Experts of a small language model.
Training: a variant of Muon for the experts, 862M tokens, 6911 steps.
Below are experts of layer 2 (counted from 0) of a mixture-of-experts language model. Rows are named down (a neuron's output weights, with its number) and show model dimensions 128-191. Each number is 128 + 24 x the weight over its row's rms, rounded and kept within 0 to 255. Numbers have three digits each.
Before each expert's rows: a language model's description of what the expert responds to. This comes from a sample of Wikipedia text that the model never trained on.

# expert 2
Subject pronouns (it, they, she), common nouns after the (case, time, years), and digits or % inside numbers and tables.
down0:151170160126089179130127097126135141099095106146114187089190136113148165106145155124137141128138132146099116131119128158115184129153106160147111101130151113170078113115156153143125149144093171
down1:080115102111140164131120144129083161143162139220112112127131141175078153122119146103141176113120115107143099118134140149152109148122087128102126111113155097113157126132140117116113149088105064
down2:121098118106125156138155148146131129100133086148131078139103097122097139153136152097149155112104152127119084143144104122165143099108159100094154109162153135123123099123125104179153142140165150
down3:163132096122129112090129127113095111174140120120125138118145100143140102134128163126178140102129151137123132144100136137088143104159114098124124111062137163114159102113116190102157148137170110
down4:083153134112096105162142155129091136126128148124119145097108174130106163128141121104115160124142100117163135125075137097143114075095071159130145133131131112094069107129153097134136120128157117
down5:101150152118130116094121151133154163119131138104131164143150151109140097086120147148116149188153120144114137103103171109170123127105143113154173127158145070149122110091130131130119130117139144
down6:151116146102141149187136171168094086138130128131177158134139108132138122071149108129091107137088112124043143090132146149128093168171112165104109128122137116109130135114112113092152103179138129
down7:102140135131122116097121099113158109156134155152170069156111159116118126158120090078154137139132075166147135114120101076151102130107137092147111152131160105129162133111109149196090141153131135
down8:182110125114105151103147149138137118110135152135137136096121112081124167138145106109148105107127133133134096164141126114112133121128059137110094104111145076107125151148130105080147128106113134
down9:116140118125108142118108145120112122115137130125111115155146121101118103102212150158096154144113128143128091135150146125120119130120154094131113156128120120151130141126153124096174156062164149
down10:131088118120114134153166117122092120122123123140169111133121109118121140094117122137120137116109105132081108157094174121147167157135117101093129133091146104170152124152093153095123154188145139
down11:111114114102126110139143144139128100162146131112150108145162155143065145118172095116180163107136129109123099129129098136121152151105120150145167115121122139167129097123119120178113130111141111
down12:152099119146164165143096114105178096115127142108126134150142106097140151129110107165133132106111145123175080135167157129138129128134133145108095121163126100147104136112133109102131117150100171
down13:130122128121135124161159115133075097110149150109125095111109126141138134160115113142127102107085120124116139145128116135106172148098091113151096142128136079110124119111092126124142104080102177
down14:131127115148189146147148122110131144173097115128112139082155127131117137156151099122115101118163141132106139135139107091127167185130152100138154127103107160089129116096111113109166107107130172
down15:113125084146119137116133093092202124088108154110091090130126154076124110163132180151149111153106152159153173180154122099126160121179114137136127136127137122131134159131131115121149150170110162
down16:151139083095131104176129122080158165099106103141142133048108141126121156086151108082140132165121100111160122166098137103146116136092147143128136077100139098128072127105108128100137122132098133
down17:152175116134167105101138133127150170120077112145141113113101161125116150133097111148144157150134125102165171110128156105133096146106138181183136092126109127092134093119134064148127099136113170
down18:149127106126114125116101067157130162109108112136099180086131134132104152142147130130095127158137163103120097098103086132090117127150096134119095112150111171163143127137099110156120098118143103
down19:103144122115144149163147128146085126125106104154165108139111143137178124127144148106198103108100090151144151130127134149122152104113165105173100145072158128094128170095120120158107133165129115
down20:178162086152115114129137104124092087098145156113157119116137144115103123149084149110133111167151120098143143150115105081119155119119126125083090106122099132136151151133107132074121156102096128
down21:158101097098125119100120153115120170104139110100135126116092144104131141140126160175098162132143112095162131121123118147149126155167158165129127106114114146124093143131128166133155105065086133
down22:132085115106107099125107147113127123096100138094121090111171124114144157114144170133100120113125103100114097149116137118144133084133121072150127086148118136166140116140153140183144118168101093
down23:155132165117102125167136147140126135105137111143115094130172140100086141147138167103181139100108199144126097102109134143101157109086109124111149102173113149115137117120124121132099124133157130
down24:161122108142127101117162124135090133144108164123100120154120110164189150081172169101175138111155138133152140120125116130129154045122131138095104106073144069110155120143128149086129087175110105
down25:113158140092099128140124122107125112129154127079103130192125098151135130096114115109140107096087115101181104128133116106138106128094114175117139121096103156104119088127139146133114130138100137
down26:133135104104151110088123105145110107115148121106107140110122171101097130156123162119086119096113125150132103113063158132117115182111079110098114114115077135118135159107117163124115115138138160
down27:088151110130110136130140127135134170128134091124106145147113122087099106138146116136123119152116098128111136141089145123143102107143104133146161119126116137154142098151104130121106111140142159
down28:129113132123126157136096120126172111102087122100106135162123114141080093167087129116136140126118148157134108116119123126129110170087074121106158112146104103124154082147123080109123136130118108
down29:165124121092128117118157130151167122127138165121114152186141128137127154099179118155155094104161170126182156132090135067119136143113138158163150118152098158129178139065133092139175151176125122
down30:110131118111119125144123081143126146196073123093110089086118124144113126134131160116077121111096131137111141153130160165125123149107157122124136099113168113140148139108123155120109099162134086
down31:118112130105142124127137079129100127137148120176133129124089139153132128140129088121056128121163164128148205155142128125161157161094119125156116131078133100110136121141153126147162148141145134

# expert 6
Middle syllable pieces inside longer words and names (palatial, Paramount, valuable), plus his, their, and leading digits in table numbers.
down0:128153133141169108132097094147120133147117101122143122186125139115117146117144143144095114110168121093165164158188178116119094137147141136147145122116129110149157126128124075137141132149126152
down1:127120148078147163180138095133145168108143141146168092164130107120176142118102143140152094155130153085147171159154124139103129071145146092131086140107118094109128146173160114101118160065144108
down2:128097148107114147146120104115154106161144097083154128085121119133137101158141117130164086160141119120113145125124152116130150097101104133076114083102134123145111148096121129115101088152155123
down3:130131146124113138121149100099131125166148158153142145164102139159099097121152167152112126069139130134105133141140165118112149109165142064109093147121127144125126127119100121135128139118141175
down4:127132153153148113114149119111153120112123127146140123077093105131115139122158111145179149114106153124124118111146105093130108154104139087127112174106118168152136122135112120098132174111119105
down5:143173106097136139165126093113174120111140151145121152118122138192127127134119137130122123148150156165127151134130144155090139093114167131136126096147170119125157131109114131112099134099120117
down6:103098134098128135108130109122127164136139112165117117165151112139129131108146141101128129136140138094062131122142136154183116126165111107163165129127093119098165100109111134151098141113097118
down7:112134112121157089102150135112127186110103135135123127168115106150100116117121161109142106148150144138172156115081156107126136108133191080115178106148150118073114123136130111100162141122095114
down8:113097099092125116151099110149190129139101113123141098098126096155103131126140149104144154106108153101122115139100118113130139130165093177116127123112127130106117128131101133115120099145145120
down9:160113131127131148168105153108139129128158149116173117181107128135106180155067113118078104136122146114149122119120133100129147083173113128136121132142110097122108125116111192127137104111119126
down10:086152149142120127117122143104096138099157110117143128155122112104158134107139127105143100123125107123123120128149152112122166113102130100130128066115127126128094131168106102142143127102090178
down11:148138154156132108130161153101129116104131153137156112126162163100146151163167124151149120122128136115122133107150106129067167045141103117138143124104150121137151152155121094104097120120125110
down12:112144154129115078118143147111137107127146142131144138126072121139162147112140125080076136164098110126140148146123137102111147119065089121126110162126122166122165134130170156153122099158105124
down13:124114076165128127181114110133135109122138092139088177123096201129155113143139141135126128171148111123133109137092139103095121142078134147107128175159115112123122106143096132119100128096153108
down14:108096109125141097139108133165119119139179077153130130136161115165140167108115144152131142170142090144119088113156131097083144118139145162135136131133136111117126157111128180120166117113131167
down15:071130117172085125124107116089146138131108099168155138110157101150140093126108125140146136102130142121166106151106117102142112125149127120103127144113128175126112136129127117124143161076102124
down16:130107169114155101100152140108134157118156171129116120134122111119095116082136163122150095157126177126117113090155121166171128068159099142139136151142138078112118110102142168140137116123161120
down17:105145156161127101122164188154106132147165104161143102091158112104112099146162142119110141180146117119147087115135114122134111087141128109117114180130107176153136145105165136150126151131170072
down18:093119144120133107135123104141120137114154152152140131101138087093113125199125114141113131125102115149112128122094148117137102067146154102164097100139169163125141137135152126112152099136133109
down19:134110166104141128133133127140146127116203136129120120116120123106133076080121126155152103144111110064156093140106125132144121083185113159134152101109132120135129132135106155116120130129147121
down20:115165151123152137117125107128178116118145131102130147135145108153103161113128156133188143155161136098159121145098106128122139088114124132151164130088130050118151085067134148133152135112187071
down21:125105150094121131114104149139135137161129121114100133149142141157090136149123075120147163130092143136135116104099125123113140126159113120117119110068125100115090108136136130152148127162128140
down22:162128108111089132113179117108110101133111133116164134132155114091107140177106134109177130091161146093134107127122143122089121157127146113092122099124116200141150125131128180127148086152080111
down23:123152145121125117110111129135123118124115118110104190169119142114153141133143082142135121092124148150128136139096111154130206152111144156144095160120124106105165135134155139148139106136124132
down24:125089087144103120103177155158128120091095142119114130103117100087160132129098131105169105152114141101116157122154091114139123123119108156129119137116131162140130118153091109107132118125099147
down25:139143164106151157094107127097095127130126135145140106100134127102092144134126135138126121143140108138145140121135144115159120072139154104125114074140109118159121127121111078113093141131112091
down26:149114140113142184149121087138133140133107161112123099115142144167135137152113106158164122142150161175137137111098105166169157134126108136086112123139130138124126088127146159141111124110101104
down27:134106135154132091119127105124105170118191069168095109083117126139114133106083115124127107127181088140095142120097168149148088099094120107108097133102139134121128137115099115138130125142140101
down28:081082131174094147107123143131115128174095152129105138089128156162126125131133099132148127079150146103104163111117122152143130130120126145151117142109120110135118125097136143121165146147142105
down29:100121144158166124127164153095109170126150170097140138161127158123171120075138093147181123117137106113096112137142084135126118137069129151140103119116140169141139157120154143146130111112151109
down30:122117105114174090131121155113134148124131121100148119100147112134137123121081143093070143132142101133140120082137116067085117140104130134188128150086123121127139099105127158136129131100161174
down31:143104150149095071146143164135182113109143129124131145142137141111166149137081149108153145075137124094156112129121148132103153135121087130158157134113107122123089075115095105146164125134116132

# expert 3
Bare spaces before numbers, opening parentheses, and capitalized word starts after commas, pipes or colons (A, C, New), plus mid-word pieces.
down0:163158126121090094144098133132137102148185146118124140140094134117121129089119134113100150101111143135080134087109081156120144151175118114141103154111108117105107121105119167134145086111133138
down1:118138119100141135107118135098136103170142124126163096120143147081154132110123127151123148142117142150091132110103145132126102118163124149168109115138131161127089134194102137118141109132124176
down2:130104135120148113128107121143144112110165141172128127160155109150141126125144152125142090151095067113129103132132121095131125142137155099154119143179125109121124122154130093107122147110141142
down3:133161149132133110131146111121101148178116097191145106134128149130150166126132111103129124162107130105109139113070111130133143114103153130136146169131096133117154141127156106096102137146150142
down4:105156125178149127150141122152065180151112164112168081078093161135135098123118148096169154135134129121150148077111075180114121133137127149098087132089111108133101118144108141159124118101160104
down5:149143170134140114119136113123112112086118150088115104140147088088133131069124120159151100150110110099141123072139115103160154078119130081141120118067119136130146110148172142121115144128123141
down6:149091134129125156136113122176118156125128134098143161073147117171094106139107091137133134161146118145073114149145152088140160138126145147138153103123122100124113098116160099119151153126126104
down7:130093170119129149105130135118126133127112112104100113112116180154128128128142115159104126097113101115165124130118151185128115124124128118126116196121138133080154151111124119109124167147122127
down8:096143155146131166181127137181088125101117161098062145132120101134191110157131107176134158114127086146137108161093145141134132129137119145141136146049092094131114139123133092116118127149110116
down9:141150106099119118134121174060140134144162112152146151115116114071105099087092095144121131106133117151103140138124079132127102129108143118138109106151142108153116079082162167136154117138103161
down10:130116140161143172150119149136121175117097114166136123139073152158136120120135115130092160125142118089128151129104154143130125132103155162085151138173101126106101131143184134114137124114103117
down11:147173133134105120097134130181177137141171141064132170168166115115124135124135092109118129167150117138142140120106103166135141142128145128147118082136145102134155139146112149126108147078128144
down12:149132155135128105123142104120151149139137138117142103093120122099132134123094146137094134135126130111124139115081116131127142115103112135094159125129142121116111129133105113175112164141151114
down13:103089125116137109147096156111170136130109104163112099121116123121133128116113072122140123080140103118147122118104118113120131159114163123157127162091133137122115113147096129100126114074138127
down14:118104139109085124125162075172127148153127143137149075172160159109142116146123190132145148092120138127104134146096096127118169109171132083135116137135111146122143121153104191146123110140128118
down15:114135138140130110145129148138087092085146121151126106136107152140123154144181113092150125104127105136188130179146129097137138122111070127136090111143128137129119100123143138144128166162131131
down16:165178135156118088103121089109140111097155147136118136158077105069159126107158137099144117119121122140160170139156135151150135138144153099097161117143132128107102115137118120137118123136120129
down17:154131084084125084129142128172181102145141106130138176119174112083139143149101136112104124122128162131135126129137146141139114153134147147157146134110119104098116112119126105117172168091108152
down18:084085148127147140096123172135148111099132162086109058120159107100137134101132127081130134178111096106148162085131128131157090138097108112095122129136137084141140134107121130157078104081121115
down19:123118081118108179111109065116160129159094113151133110110149099154083104130131108117106140149146077113161163104082121112122126156134152149093116116129099144162166135157113120131083146155141145
down20:172137095129143110101145149116134136142132159128132133160158143127115124128127161136137126069102135116059101132138137107149174128170144099071123120115115144152194125129136156136117123155078148
down21:131148087153109152123128109085133136133107124145145082171099140136159134118149173096143127094141139101138152112089116142094095107152132128144145106110191113097085166141098156101124122131116122
down22:120129189126136174173153099160127142133115139129146084126077116134084116130172152116133182127164153160148111096158105133113139130119171131156136103138123150130146150119122143140094137090112128
down23:167160110083143140118125150116127137109149115108148150114144131109137142151190149119095117138130096163163159132117142124098150167135170112110152110118128131123132115113153140116152127139136128
down24:123124097131144133130118109052129128134134139129077108092084141128114120144142111097102119104118114088158104143123142101109130109111144151141155150151103107133110107095144097160151174134106126
down25:085117115112112123126162150137119144152118130166159114153130116119114101143138131106127144156145132075149082141127138070121094138127152148114138114107124160132104131111131113113111137092119174
down26:125126064123125127126108109159139120088157108162130133127109098124123138113114114174091117154164135114135123131113130105098102109160113131102163099142108097120116096141123184134123116110086111
down27:146092131143127123109120128132134124148130121159144141120117147148159110108123110093118146186093096121089150125127139154145122097131118079135132098119149112124157146113150136122117162102142125
down28:097140068102142137123127122137174111139110117129102138144149090145128102124129129147148136166117121115131090122151154086125101122147138197132131108127157136145110074089153110150166143127128115
down29:109116120137155175142108177112109098113105116175069125102156144113137121099155123120156171138128144123092142128134086169159139186134108202083138172121110094087140140114144120149128129113149127
down30:115157170131122141127134129179144083059146102142129134164134084116148086155091123092116155153116132119125122135116111125140128079113125109109114147140143129116157096155135112108139159117074115
down31:131112124097135100100147144100095109138174141142138090151112130133099131132138149129126155125074125120128160149148121126115154131174138110102110121118118152105113155155106158164143126129124117